Below are experts of layer 3 (counted from 0) of a mixture-of-experts language model. Rows are named router (the router's row for the expert), gate (a neuron's input weights, with its number), up (a neuron's input weights, with its number), down (a neuron's output weights, with its number) and show model dimensions 0-127. Each number is 128 + 24 x the weight over its row's rms, rounded and kept within 0 to 255. Numbers have three digits each.
After each expert's rows: a language model's description of what the expert responds to. This comes from a sample of Wikipedia text that the model never trained on.

# expert 28
router:134139158094119133135110147116144121116150091135096093104150108118134149154100149140110108107123097176150141152103140100158090133130112156149141163177128173129148095109101134123086142107130140133106121126149114124150094101133089142154127153106146113156154167185119112108130093172098130097161117126083137150116114175101096130149109170109114170152118146120110136117140185094149108120133
gate5:138141173085139128080119119167156097114129130148127089093130107125116167133097124161134111134104128089156124145116139126166088112133122116173148160111154120101145150132129132135147146132174194150145115094162085118116147118109151148132151118115145140156140136176125161147125068184120121146141109137096100184116085129125147128105131146076123101141126148097115123142111148130114122125121
up5:152120168143106179112089148134165157133131131130104127084178121138147145106087116090193142110107173118107137124073153136157096108157142135115137137069146164105159125116133134137115106110098118124114146103159123138144103096148115158151131145120160132155106141090121111139093151112156147108128124115064117156146118163140128145153148097140121151116090151132130133137124139176121155119128
down5:147137091123116118139135128086131138093158113085112129127123117082115094109142132103154127161113132087071184144111161114068114103133151109175065129128146137154117152102130091097104140186137127120132116168132095099140152116146103116140154132124150146127160144160121169131130163126099133117172131090131108102112121140120156107131110124114148145149093100099169142144122133122128122123090
gate6:095131160141160129108118141141157143168201145116120141109140127112136118113122140121102106113166125159123134138124145096170122114090138146138151134199128139103157133119123153097107127128153135170108111146161093107158167128119139126145172166136159133153151126124143134123152092140117150137171069121074119115134105130145097107151120156120138147164127118085133172124164180112100119131115
up6:125123140104176160129143153104113141120155123127138163164143069143123131087121122130125114122109107137079115134083089091128118178096117160139107131143097142133140176139115094173152109144098148091095075137119105158111111153119140131144128135111150105125157158148114133128152109138073091107145145109121073112131097137163112136118169107127127124189156122130095132114121143164129145133126
down6:096147141133098124144120173151116150124136123127166118122155150105136137091104124158139139133116145137155128144166112120163095089180137102105151096154171147129115135140117107140180138132114133162130100135156148126142068101104107156118152147148116160172096147110103109114131155112119162100169115104107134165056165156128134156125081144164144130096144155115112133121130156119103131127095
gate7:139108176133114145137132120135167129112167098137099121110143112137114137157111123139125133090135109157117120174119158090155084140156163133161178138136120165114153110110106138100132187115122162136109142139124112134167135104127094130136171110104161117149132155115107141116128118116078131100157139099050132147141168151118105099140117149142131114124144129138179161178119186118117136125119
up7:158147083118158132143141131149143126166152127163138156084172122142132143157113155145126112143099136117146166148123146117129122099195133186121133140131131071118123153110095132160118123129094122130135143146118134112120126090138082129154129113133166144123093148123135124096157129121136158085130136154100122145150151106126117157114156125130142120071110114153095071118080100071147109090145
down7:144112150149117138116132103156125095099123150115113146091149124136106113121170130112106099115099127144124135137110116110152125150171106096087105138120101066110131131112070155102150124145117150137144130181104109099107170147097084074120144131110130099119122125140161082129178160117141156176173106127143146078092134075108110108116117135129131121125135128161108104120127129144153093114113
gate8:156193092116126142151146154101115110126124136136106082150162170128135112135116151161090139089136144146120149095105105149170173116107115136107170150168132116109155093117123124153150085119128135128114129143127135128167117161130099127146100105128190145122156181136111100138145101102105132136153142149111122120113141135136153125150125120128143147064146126126084168104129182160151104139126
up8:117120130112102147136163087109126162118190136153115131107153147119114096090110118109123123128117134150154123108152168142130168111106127102117162100115133157119128140096183123085127109088140145105110144137074122115115143151123078138085168143149155105127119131123121113116144152171114170156165130172094106132094139169147112139128136138121110125093120098080081103126157136132101159097128
down8:121113126156129158124146152131084137167100148139138146124140115133144125149129134141136129162147167083128168141108141118161152102161161106132150112130159147121118138121112118130106125186160140094130111133121112105169114111127117115116173108126113177157090175106116117050142137124121108159131121136130129102115111115109063111106119140174123107135109126120185166159162176108140137110156
gate9:139074097112115149109130152127175118118129122160090131099177102143132140120062166108111119112094106101138139158082158114125103126137157148124166149121120126107159112079101126137137115127147157130117124107126162096173148119144091148165151141113137140113105161139131110120096124106147151117159124098073124134158081157127126105116087112129114096135106139122094138139175130157175129125117
up9:133133151110115132129157111129155128109141176146157138118126178148118128154117134122153127098139121118162148118112136134138126092147121125142129146136112097139169109154138116187077161128126106137175185130133154170139097089135076126125125108105155098126132143140127163133104128135121113118158099145084143110153136159118127162129138082122106130097171115097168173210124142130130116158113
down9:167103134134072130089132098076169142115152127115128127131107146084158122144095121138104143122110100130120099126136100180116108106121106129104082139137133135130163124135143110104133122141104106133136179118148143083139091140128146118106157111153121166125121118125143072133136130141082152150154148096136117085081185179158134140126094143126072129110163118117110117141088115123135114110133
What it handles: Hyphens and dashes in scores and compound names, and early pieces of split words, often in taxonomy lists, such as E-uro-pean, crys-tal, 6–4.

# expert 40
router:128148161113137145117097156134117118080155125169093112118134105102099168142080146130132123124090127143173114163102141113140098122112149167134159150151126173098130128124120142098121157112129128141113082125150102119144128115104139158138117182128146139165164126147115098120135076160095144088151132080113156156138106147097106131162097155074118172151114144111120139100125127107153099115106
gate0:143117107142137169142160154137131131129147129122141160077134090133144139175130123113132118141135076136152181189147137035132142134155144165107178134121108094110112125142121113127113128118090132146136092130150123128087091147107144149123168157138131119165111114153151118126094102131160128105116146110130119101099115107137158108166157147131125100141157138116125129102121122067117116120163
up0:132116147112141152097126118111171125140167103112138133171147112172124130143145148142126149136117113119120153134175137147126131120115151151114132120098117123145139100126131112135103135082133103116129153115101161125202150086136092141111142145159128107101097116123123121123118125113117114146088117073105153081103167119128204084120136141134133195080138134084114161132142096110087138134127
down0:099132127140122106086144100113125139153130143126134156173148132119106131134150139168169121153151123127176116103116098093052121128176110137109111131117175102090124150100094129134180152142157146137156166111125173125120137116112086117120143140126093130134157147117156086154121108103124138124106121152097136142119114146171155087159124094153125158120164088098116116128106174151140147136134
gate1:093131142097100137139151154124159119140127133094113137128179110069100153137117137086112136134160117148113108147132166164120094135153138131120100116122100175113144152150127155131143118099118129134112117086134102135128076124094147151118118164105145122125130082068132114125146119161158149090162129097116078123126079167142152115136164102138124115124137132089172176150135156132148138127164
up1:142151141153119146101117139125154077120117099104141140135078169188154112091083148140125099137134133117127141102166129085147130130150103136122181094147121130128149132122118122144126106142127115109155152124088105134055136134112113148112124137149164126135090117112147118094079086120123133171125113130116100162125162152130073156133086123130136091100154107128116120126124137161138137112187
down1:109090125079122081134135115144113125155118128116132088096133126137149152155143128079131143091144111189121110124126093129104121152149162118104128076115161170137110130093123159133105091144091140141127110148167141134118060162141144107157141116124139102116158138109105113134136084090138120134094125122131140158143128122152127162129096123081132106107158106092136148132145104096142068100145
gate2:125133135126141151131103130121131127121125142165078132119149105130114117138088157144111152121138103116153125127122145142147124139162113134137185090135085118146112101061120153075089121110160123131063121139138117105161123109122117159112127121112161123147132135133080083140144085165134151134132146131111118128130108189120155094165098150168167155132149137109119169100133148107138072113146
up2:123082117111089136120154144133168133075124106108163151131135164123127135103099088138131061120099121143117138093113128097121091098083148135121089146105164153110138138138152150185113145161120146124125114143152126136105116108115132145158142158141134150123129164097158143110123156142117101148140094123093109127146124121152162132104193109105099110099127121154114129197149161142148139126107
down2:142184131110072110143098148170136176063135126116167113140106149105132161094095137138167131109124166106125119100124152134138139174150118132129094141114100101110132122100131089122167130121155106121074106120101101150173146152153113105126110134139130149158129114118099093186128127105114140118116133111141133123144146119114112114136144144085084150125089150140152071106119152117137127125111
gate3:112106118090078078141136081099110130113110109129127113088154129147135152153127116159080126152111109166143135155107136106141082109161156156146125156164121175126154117108099156126129135136162128109149157184156113115121092132144081130084110106155156154171107120151144121123134147134119124085162092112136114158116101130137101131126105151140157142103121107089119158144151150080130137118134
up3:085114105174110147124137116116164152158103113154124122087144116136082138145069114118126163138109087137129124153093116150145119117167124153123141130148089074138103127090110141091127104126125128127130093156128100098096155142180127140101153138165153116104120136137136127117165130111199157163155156086122119107148121136169114121107120123144128135135119112124184118120115086105113095117114
down3:139116076115157137136139133135131132136135127119101140129101127121150177112146153131082147065122122090122111123107137115138155117131153126161137120159144155123108124146107136095167112133101132146132140120086161053173121081125078107171139092150130135120162117078148166119115127125110141159082151129134122126142087184130142087125172125116170118134108125129129142122165145099133129113153
gate4:109175127118115133159125156110132150122123092147070088114166105124117150105120141131136119124124118151132096091168133128138110115131105155136148129148105165113135117141071157132108121091113137176127168106169067126144113115089133140120130162138126138126176128169121124095146105130123162085093109125123172135094131168105120118147160117110149148200136136108138124116137160122118102102100
up4:116126140103132138136146119136163114080112148104166145116126108143108130152120141116143104151091158143184102156085108116132107100114138148134139167121137126050116168101098107088135163128138116152114094117111138113135142119126121125139156113137147102136115107098143152105073150218169121111124105081096171090144132121125118133142127133118116145082089115142100146146140136124121126136137
down4:131143090094115161139119129126106125156131118153163122139132100105125163152131146156108122080097129119127125114144173120150169158117163132121133111112161127127156090146176178151107168146093115111145126128114098144143158123180163140175139116147149127136101149098132128101101148133113157100092127131102157162133140153072124084126108139088093120106109147116136163155141122097078146133107
What it handles: Opening parentheses after names or titles before birth dates, years or country codes, and capital-letter tokens such as Roman numerals V.

# expert 14
router:083148142098136125133119140123137078116162114139093116122142110112120177134085160147083104125102098154126156174110180103135093118128154159156159172130111154086170106105095139122119151116122140164103087127153109112147116148082111138144131155134163142157143149172120110132148128121120156123132116109089127150093116145103125109127117145088136135151089132145112159111142174134129094107093
gate0:142148152112132145142124103174134154132127092144067090122130140117112151134086131129119115127146133146153121122141145126125139064138165153147131161106121120157135137126146146106095129113094138147141105119160122122146117092164156148183130171105125158157136095156115123125128129155106117131181119139098184144086144136092122078157088170102130145175120166087119153113150145110129102117131
up0:135100097113117125133101114119123112103150138111121101144181133169130089101149116138176123100128131147122116109092095124132153165160124101128131128148120150114209137118122139131127113126179110140120109119100142106161123118126064174062111124131111133088132087077123167137141156145124131134130144115137133111142129119132087169145141100149121121079155145120161137167136113090143134122096
down0:086154158167159120156145119129123151157114103110114103120118133123151136104127095146124145123162125120111123153160151150098143132135139121105104151092109106168141108109121117132073080182119159133130148118157128154169170125146132126123130102111103098139099136135110131140071118153156090140177149168098145126161104080112145130079119122095119158092120143116143145126109082152112138150172
gate1:142128139125152119118110110144145125133135110147132138131120134110137165095138143154111119142152108169149090122102144119126119085069129153124155169127123138145145118137083131099114131080124142154100082124117115127125083143083137168119147143180135163146151138150077125098142102126128106120168061151141165145087125135112060094138117149088148148125149143117151146163121125105125170129137
up1:168134129150115120150112114123107125124147154158137125151153138116136161091086118125141097142119127170129089118087086123107138114108163107114155156115134159153178110111104133139106127101130134112131066141095131150115071168054099135142142104124143173131133141153100099139149106072120116183151120142146137149115082098121097139124103121116126098150155115089137149117132145125139129132103
down1:108142160105131132144112123135119113087109132130159087120156139087119095146149144127149109131106123097171102149165142147121141163109109153163133101060135151119120106116150146164135109143153147146132149123174095098130173126169074132134153134143129122108144091133196109119098099189126153110163121124134135111145132162133137146121102129165121122104122146154120128174112104121083117139101
gate2:078120130114134127145095127127128098113119092126142149131138100113121168092134158160125114146139141153168123173142134122152116116068120138172124121126143110109123078139087124115111158129095135129112091147161127109131120125114121135107120154156096133135131094173128098138138150146115158132168111128096141115106123175105131126122140136042129159139097141098185115134191115097137156100140
up2:131119160122117143109107096143135146190160131149131154116137175129191113161107122131129131150129108112130129107125170132129081102136152088137124080113191170152114155127112119081126069163107178121110139163149105102080119102107134132164122159119131094144100096110170143109136099123123129106150114102143123119126144134127121134106138164143145156162098133118107121122142157145099124146140
down2:136120097134121169123115150100141124129138161135112093116137121156091139102126122118110115117090110153138175165114118167117118135125120119087142149152120108121147142110146125108137117114127119112145145125128092115129089146123153129114088143183127135119142140112117088144124137122143112124058115133086110116126177130104164099133091151088144149088123090185150162135142123192199139154101
gate3:136136151074138153130108140128069090079140179187141129129121136092147157118087157143133122137122177137166092140089149113121109123118130137131146177157097161118155107120125157103142141110115110172116095114143095122112077147089123164142152169112111155165164118146123155114140114117106150114144113148167130120085109146128135119133127108109148120140155133118136143135138143109106132106079
up3:121121112159147121104096160146144151139114104099127135111130124147138086151150137154126111098122124121135163138138129122136132150157113102134111036126145133110120129125127128111118129119103133086104141111132142116124146095146153159091099119134089073085112099120150093127106121144111113104138151129114163166156122101099126172166121126178115179156134136141157138152120071130177179101135
down3:118119087165131110148123107097109132158122131130132163128151132115122160098087090119136152091134110120114135138140141105105150127078176094107095137150142077114140099099107139112100098111165116125133110120110155180173149131154140102097088157144183116107114140103109153161147137103165129144078152112107121110127148101117159114134149136124168093156108099083159141117141149131132144152144
gate4:110122124126148147121093155107125137091153127135100139124148092091118152139115166115132082126105139161137135151116163096160121123145099142137108138131119129112146091134116119091113148107112101145070082126138084102104087115112116155123152178127111153178165132137115091096150134131109133105134091108116162156088113127095123126133146146100129169158091136111126181111152159126171137130077
up4:130096089151124109119130177080107146117162132097150154162131122129152129121137146098170104144103120154132168158124129120120152169110131113113096116074140090120155114152147106110131115111085081109097105132122116145109107136146113111129117145077142128181140133116147110126138190111138132134113158125126133153122158100120154140103175112111080122122120104145169154138143150169139169162095
down4:120171111081133155178140124116118119158093121174144136050109077120120144147140114132121103083113108106143115137135155133141098124123155150150124114131120174094101163112128127080132118139138145144119093167113128092166149125130104133114156134123133119134156149098094102122119086160070135115143121096126151095085098155134112160164116139124123141135119128111090165129113165107125121101112
What it handles: Capital-letter pieces, abbreviations and the first bytes of Cyrillic or Greek script, in squad lists and references, e.g. FW, MP, Stat, ern.

# expert 34
router:129139160128129145120103150132147118093154105143102111095126093120086139166099161165122124127136089125128154140121147102164119112134128144161167140159144110076137078103097153129101173106130123171117108123141127060155130130112116164148151151134115142156154164161103113080136135132100115105146104144090161138112123127099137117159120151118169134116087168122138169126155132081131115117110
gate0:124106151096137119126104140142110151125173100158090102108151113150098139124118119119116095114113085180150141137134174096137086073118110142127117129142139198110176116147111100110099165107096109142115106122125100111171111117137120149106106122155110153145157115130122123088112135113141148073179133134140161159137123120119101117163156131132132186159140091129118148145160141130149112126141
up0:082091198120048115158132126145095128081133127179132131154124141127112095123173106098129123113114126170100153163159122083145132130122153113130177108138130143101148103121112114127132129157086101082127108156139121124133128129139163109121155149111108171108154100139095103159132141127107097123156140128119115117115103161077123103137131140153148128118167095131131138142120150094136114131114
down0:162142136138143167118143117124149163125083140098127133116087150124105104132120124139105133150123138163140118112116133142146094141167131114136106109150113121164122122112144119102150123174170146123108128095065095113137109128062164147130128141153111120157140121133105189105100147185111123172135118079108103125193104155116154162117144139081118114161134100146131138108124120160134100109139
gate1:113118128130155112114116183108120128106111133127099155126129093133106166161126145141120098106147095112139143168094177146160091109131117138134164168117141130133151106108095139146129153136090119144132045183127104095116109117118074132148136130117118152147147141114133144138166142141126153159160090095097115096118130112091114100134088141074156160142136119099126146131164122115155102123124
up1:098121095105068157145162084135155131127142100121107098103163139121146094110112144122154149117101106146125153131176123088116134145102163136139137145145144150127122125092111099075110084130122162109110214096154121168135161120160148147146146149163137121106128129161102086126124142121151115085111127140149137136134123153183151127143125103144102134114090137126142111117101135107103158128129
down1:141113136142111136101106105150130162181116118152071138154121108139137179115107108140145131127112153090089115150091141126156091142147078148118124092120096108176097137097127117130154121166147097155110140151132121135129134088136088122122156129087070101141092125123147155110136136121126137128163119100122094088131146106089135123096116117137153119127131106181093106114108076145095127149120
gate2:146109140124148115097099122110121120155147103151108070129159103102117113121115170125146129106128131119114117130103126161141136116131196143140182114117098113090159135083117115085099127122113114129096155174093081097134111097116112200132105127165148139148141122103101113106174140126117126106114127133145118102154156107132131128143130129121176131134136078101153142142198128125136137136147
up2:135102116092121096118132122141092152160135164155084118158179091104134128109126125088175114154167137139133120105099139076110125127142105137107158106122127124108157165119121174139142193113150131156083125171113084113098117085175093123155108116131144116154139133159151145120110122113181110135136148137129105110127139089096159124173127129124139117132116117124119126098110146128092145139100
down2:151151103153165114142169128136131125140178122140075097188131184167132124099109118134116119153122110120119111191139120105088130122134123111123130182115119096133131130135150163161106110126090104131112142110122107141067121138132150160137102118147107107127077165129142095120109103116110125155114143098142099152121123163183147146168143136138123120141138117160123154168153115095104133095126
gate3:124152123137132097166143123142130128104111162134071152083149139128093167134146168119142122097110092128137107129118151129104124120180098094103103156152152133139106109107128164110127164103089127163140142149137107161102089094076129153183137149111104118149111116113136163080116144097148144134140119124096133110134097132100149092123125131092157100111094112159115138105084096096121143126105
up3:112130160138124116142157128116134130158092157150140116117123186078094126146117151130130135132114106163109125144119141109125120119143126130135102122091143106133129124102133160146150106148141133123123141193107104132082130082096151167158149127160117153141154067098104158104127161112173134120110118077125134104156105124126145100126149137104132098113126077142108185118105078074098114139136
down3:171095110104120141135115119110137113147141117151102129119139161146118128161151155146107127126107144081145140085171119122124091171088095132131154111151085115117117141157153126094168138150172143102123150187121123148137158162095137118140120130113141096179095119112157152141128108133151076143130157127162129153154140116182131147133129126161091107148088106135156127155139147169156154107112
gate4:144111144119118070131097155167117141074123077128154128130149142125067148124099115102092099142133116142166132149116142135132151136150126137111140163139129114121137077128100162131117125109132136154155089131153107130146108149116115140132109120128087141190140142150157127100126145139098137112146100135098131172082132108105126089124135128107145144159098162135123180076167167081137126108139
up4:118134131142096136122177111120124113099151138136127161104147183139171121134134150111123087129098122137107155154203118149160152099104110118150163145098105130137170123121148104092126069098111127116143123141123147142114140176101159145129099132107117113172103115093156137119126157143108114124132126118147145136174112158147132131093145079088113118143102135156144194124122143099137153121101
down4:117150119114092132112118157158116128126079141084153115151116112177166097160140149129142133157162165130132137090105072153129134168125097151120113124110101144104181131104101082139131130111127139141146156122113121137123123132132136127101154143126102140125103089104097168156174102152098139134165119137125118091108156114095150134165158110097084145147149124194139117135112135148143112170145
What it handles: Section equals signs, table pipes, list numbers and years at line starts in structured lists and tables, such as == Charts, 1981-1993, 5.

# expert 32
router:104143138123171122142123151173094097089161119152111121102124114098075192147113150148116117127117127145156133171107163095133109105118115165163148160151133134118144115119117156124136173113136168135119095111155115120108104150093113144113141154158134145161148159181124122124141126145094130106154078099110153162091103131099109121150101142103164112153106168131094135099140152109128118106124
gate0:174118139116171152137114120118120123156122110140139126109130161098117171114089135120108092111105079149110153122141153102128121107146152124119129097156151121128144108109131147143117119103078151119098106162125147113156066124104047125135169127104105166124097163107132120124099139149133122111130132174102147184094087126126108103129111123141153109120147138132121194111134150095118115101157
up0:130148159152139119132130112123178084128132066143124135126139146107196127162172135125135145155161118110136147136163142131119121087107101125133131141115143154158127133128129133110148128156093147135124175106076088122149155112101071133146102118131079125124119120141122159146123143126091121136123103124172088139129112071132164146084152136142144158069125111131095103128131162129141162133153
down0:124110120126186165133095123095074111112092136076128134100101108157142110112127113061149144145083133081084106102129170121159144138116150113148149116094143129111142131128134133114143117116100122146170149136151148173095132154107117120135126116105098124126156129129113149118138129084171145124140128139127125135136129080146090134137156146102126134169147144156095078109169126175160133135115
gate1:122158137100141120147108176133109119096130104124125142119136086151133145141113153113150125174110126156169147161105137110140142134147112132124155119131141180099133128159099135074124142112130158126104142091183149152124101122098124176132149117128093166207133151136091150151155096136130155098110118122124125116115123155153161137130170138089126144136140126125090101100156151113171089106163
up1:118132156103109132132126147150081101152148105092148122091127083130112144121143096113102143110181115121148175087145117141130154144143077099136115159158166076089158105127135127121104115163122130094133114128112084154129151159147118151108136134099139128155119112099128148110136159146149117117126064148162143090133054119131142122108164110135109134116156121086126128110127139160114156138115
down1:134134122088113116169125146123152139120158114120112150134141125128125146150111122096161120122128132133095134156167141096086118118105175116169056104107158108122122137133128104130143115108125130149139113138133176136193083126071108123118131094160102116097107148133092087123088108067143092142108119109071150137154137134127158158125110157095093135131141145140119131108159110120149107141125
gate2:137147116143097133130131137106163101138132111140096100163159118130167185096125109148159127133099112106146151160127118108168143075100092159160161143129088145114137130120123172107133157114105125129138121131137160122142138136175131161083101131161118126107144136161103142116119127153134116139129091135127118090175117099144149132117115155142177172144115128104145103082123162053133143123154
up2:117124100089129140143120154124085107189136134144156119125108108166172077075130103107097149138127158133118089124135114159145143137152137118150118118167083099116159102119124087144110074134170079107103146100132141129113154153113141148134126117098130115127151112118110148149145113181115106129118148103121114128103080169097167109141114133128091155113146129105165142120176124149136127114121
down2:123144129126117109193124156131109113114107161098086103104136129111138160132112115115130112088140109151140118143136160134090136138138153140128120121141151171127125187119154168112086149156087142124134085129121147183133119158116145124120115101139117150105059177119136101125116106094100095142169165112129129113149100154167153150154128104180116123133146140102097123122142100085132097120123
gate3:075118106126123129124143135128085138081129153104063125110148138106130136127135129123105109127141117124134099148158153128155102104114078130179093197133111144182095147139109143137158183098138138149089136171131159121140129130145130141126102110166102102135142146121116142147161150152125121113111149125154109152162129132104126118105183145083121135174122126141103122170168134141134125098112
up3:093120106136100150155146135111098152102146164134127145138131094087160153136138146128095118136097131175140086186128136136117131107094094093147111134138110111132147122131124146123132159065139125143113131152107118161117129102126144131110176123145084121120110143100096198110139145132121133117154179190144154126107128131106098150123150111118104108117126065131159145154136145162156116110102
down3:102163131129098147101186097124124103097117164091128118149135148114155110141136069112136146136134138111108162148174106139141150148172106092122127091102119148162134147122081127111143170104102122147118117097117139154174110110143112130128177125140111147136082146160167153139137113126167098100134169099124191117135144126102110118144120122133100127128156145088118127134138120166093148163114
gate4:119128103122146135122071158144124117154156120137136113109158085150130114114104123123116104154110114140153110160163106145120142085128112139154116123116125132151147114146120132192114116087152139148095140131126119117095127137109137127148105117125070145100167104111153096126141132162122154090143093112123128161149133109119082102108080118112121143128113148099106141178197161077148107079159
up4:133141156134098120192130146130108116130174133133133089116155131105145086125143134144141137149174154112106117096111113142119079146173153108135105108136111148149120094125105140102111168128130123097128153169138092141156120108141072157125130168100124126118119193121092188146106108084114109128133123092139157138158121107122113099124144159141138164152121092110091150127102105170120124118131
down4:096144102126101093124111108078138137123122132176089110116159100139132095115125136128155119142105111104108110107132113132147132110138087102115129125070127115121098099130114118109139133151110091185145141118148150142151083103150113138138106125136104110132140119115102136143140124119139181124105138110131143136128110130087096140148093071159076176081188136103104116123137133087162080118112
What it handles: Short capital codes and name pieces in sports rosters and results tables, e.g. BR, NY, High assists, Sp-ur-rier, plus You.

# expert 9
router:108137151072161147129129139137126089111154129149103106106154072102130157145110163149115104116111119140163135156113172117145106090138129179157148124152115155103142135117084168097129145116115160150106115130147125088126138111116118139138161172123153133139144136162090097125125113154118163126136124110089153161108111181120094113169094138091163143147104139135119155107122163115165109094107
gate7:068133167067128126099123117137084056077134109155108122135138143099102152126128171145090089135099115133160099145132152104136113123117146153139176136114114148083161130108134164141109144115099143134178116150146130134108099119087101117126126103194093145136137115113111103125125153136116138128137118110099181148135122108121121114148132134117157129119127163146150167123122110089136115127109
up7:138134106131133102151134153131138153168107187138136128091094175183129114158104096142112124089140135177089117168117100171137090120170154114112125126123091106127113121101139099140120139139152118141110096154162101135122128096153159120114140115091129117141132158146134095150136116105126121096120131112158101144162130094114146129115113142173133123121121094114171139155148077180095100101115
down7:090128105117124071120106111147109080113143113176127113141117121084146175137114137148136095122134120113133139112091160109140101120145132080102163130080144110098189115098135108111135119133063155108195084135107130138132105112121149137107149124131142112120099130140110119134093129142183135116099146113137154121163127125123119154154126105152146114114137130143136153151106155124099081079122
gate8:075152138128165136151124143133166141106173076131120138129129101104105111141118131140143109120133120117134074127125142131160110151111123102198141106154136104098124115074098138092149120153108131118117149089137120153124129120086113111124128108146097141136114108176150095106142150141127119095116147103169120133152134157088131137172090144101166160175153105139149092083138111126166106129119
up8:102131105128110105147147130156122114090135118109146149137121125101119137108149123129136149146124124182127176141141139069113143100089145066135095126103121113090121125159142144133148136135116147116171122136107161174147131118123087135109134131115065143150143130124198168122103146146129137126191142175149136088124138099118163138187157122094116117155159101119113109138116122143149144136143
down8:104097127093115160076143132142104147178095113136095155123103181152103127137114105143126130138139118136129123136092112138150185105133096130121121084124148137147131171126130126125145135116091135123125159112122099130105123176118161114168140106178086105113116173127139117139103116112122114111156149152173088133143123155133114118149090140134073129102177162118172134121152132134155147135078
gate9:103164151121151140138091105148083117089138120105082098124151095094113144152118138103159098130130139147139185133114159116136148115115133096165140112119134148131114123122077155118119158118125170139154129108133111117134145132113128123131108134128128121145132106098117107090135129152109175111192136117158132178108122197134089123127107129098161170179103164136144156162131149111120125086102
up9:131111151104126118093141149140144118100112159124125093119079126115107139137097104155144160147187107155118129142107079165133090160161145168110180096104139133137105104141108128134119137135110158148120099201142114118144130103125152127164149125141093127157090104156151118128122135100179108109103120135152135133122109121111120150166125138173149111112118100129160092172131127161103142174118
down9:133163153176114083150095123097131117081143157088144145117135153116151105122137094136119090126110137109125115145160116096135138128145127121121150152113136099124176114104119128076104147094115104154131155085122105110114172129127101168116142117122151184064142112126125123131141152125112142109089160146093137083185147122133164125130143124100092113132165093094156117124119149118112124162119
gate10:093128124159139133128120166124142123111137120135103156097112076095116125161131182124119119099113116121164146188143127107150117121126108182126160134107115110099141112143123158126122142114107149116128123129160081129132125146061077130122154130086130141137129135157078144112130145142117151129116127069134145157097154097100146117151134116095168108165070147139149158121121172161122110115133
up10:116140114179140112116142159130147144173110128163103099156089140112119132119134129127101134187165123122149147128116116165128135104082092114152114120162176117111085117104109120091166091105190106126130136119088135119086114149159160098113136093121136099109142154088111121106146111124115143123113146163170145162126123089153095130140105127104108100131082100104148136106144113129131137105099
down10:128111121158134123139094139121151131163096112177180098131106112134102119118117148118130169099128119093140128147116154078130117111148137140139144137116140167159115136128132148165168162139118141130121141123165129164123172122126119106164123125116141151171103161129159126151121141089130124139189152181100120107105139126147112086127121107148115177103093121147053138158093118097106150105107
gate11:162120084055090102111141140141116131104096105122092127134127149163103105132106106106106123105167116132134087168129118129130103129117157148113172140141121144142130113131117121140134136066138099165083125150143132093192179118142119130139126094124117141126165092169113113129149130095149136133154128095133124116069104120130165137143103114087117141098117150085141132082130122110124118115116
up11:134148136060107140112138097139113097136172110138104145116106118158153097110159127127171134165158111095154105113160168130155105161154177123111179110127114067178128103131096114117116122131128146104141120122117161111139097159175113119150124116120175151116140133147120160110137110085129110123163169130107071140125125126149112134116111129127140142124119117144112109142136108112166072121151
down11:151105138097079119108151198128181120116154131094160141139148150106105143109140144143131149123172134138134131120110144136143113160136108141099079132103148108099130122151130118094140127122091154104120117141114127155127127111100134081146113146136120134116134162116152134096140086127098090147086143137123182133139083109123140099134102165153177120179150106113143146136096108102171131148179
What it handles: Hyphens, en dashes, paragraph breaks and contrast words like but, although, and by after led or selected in sports prose.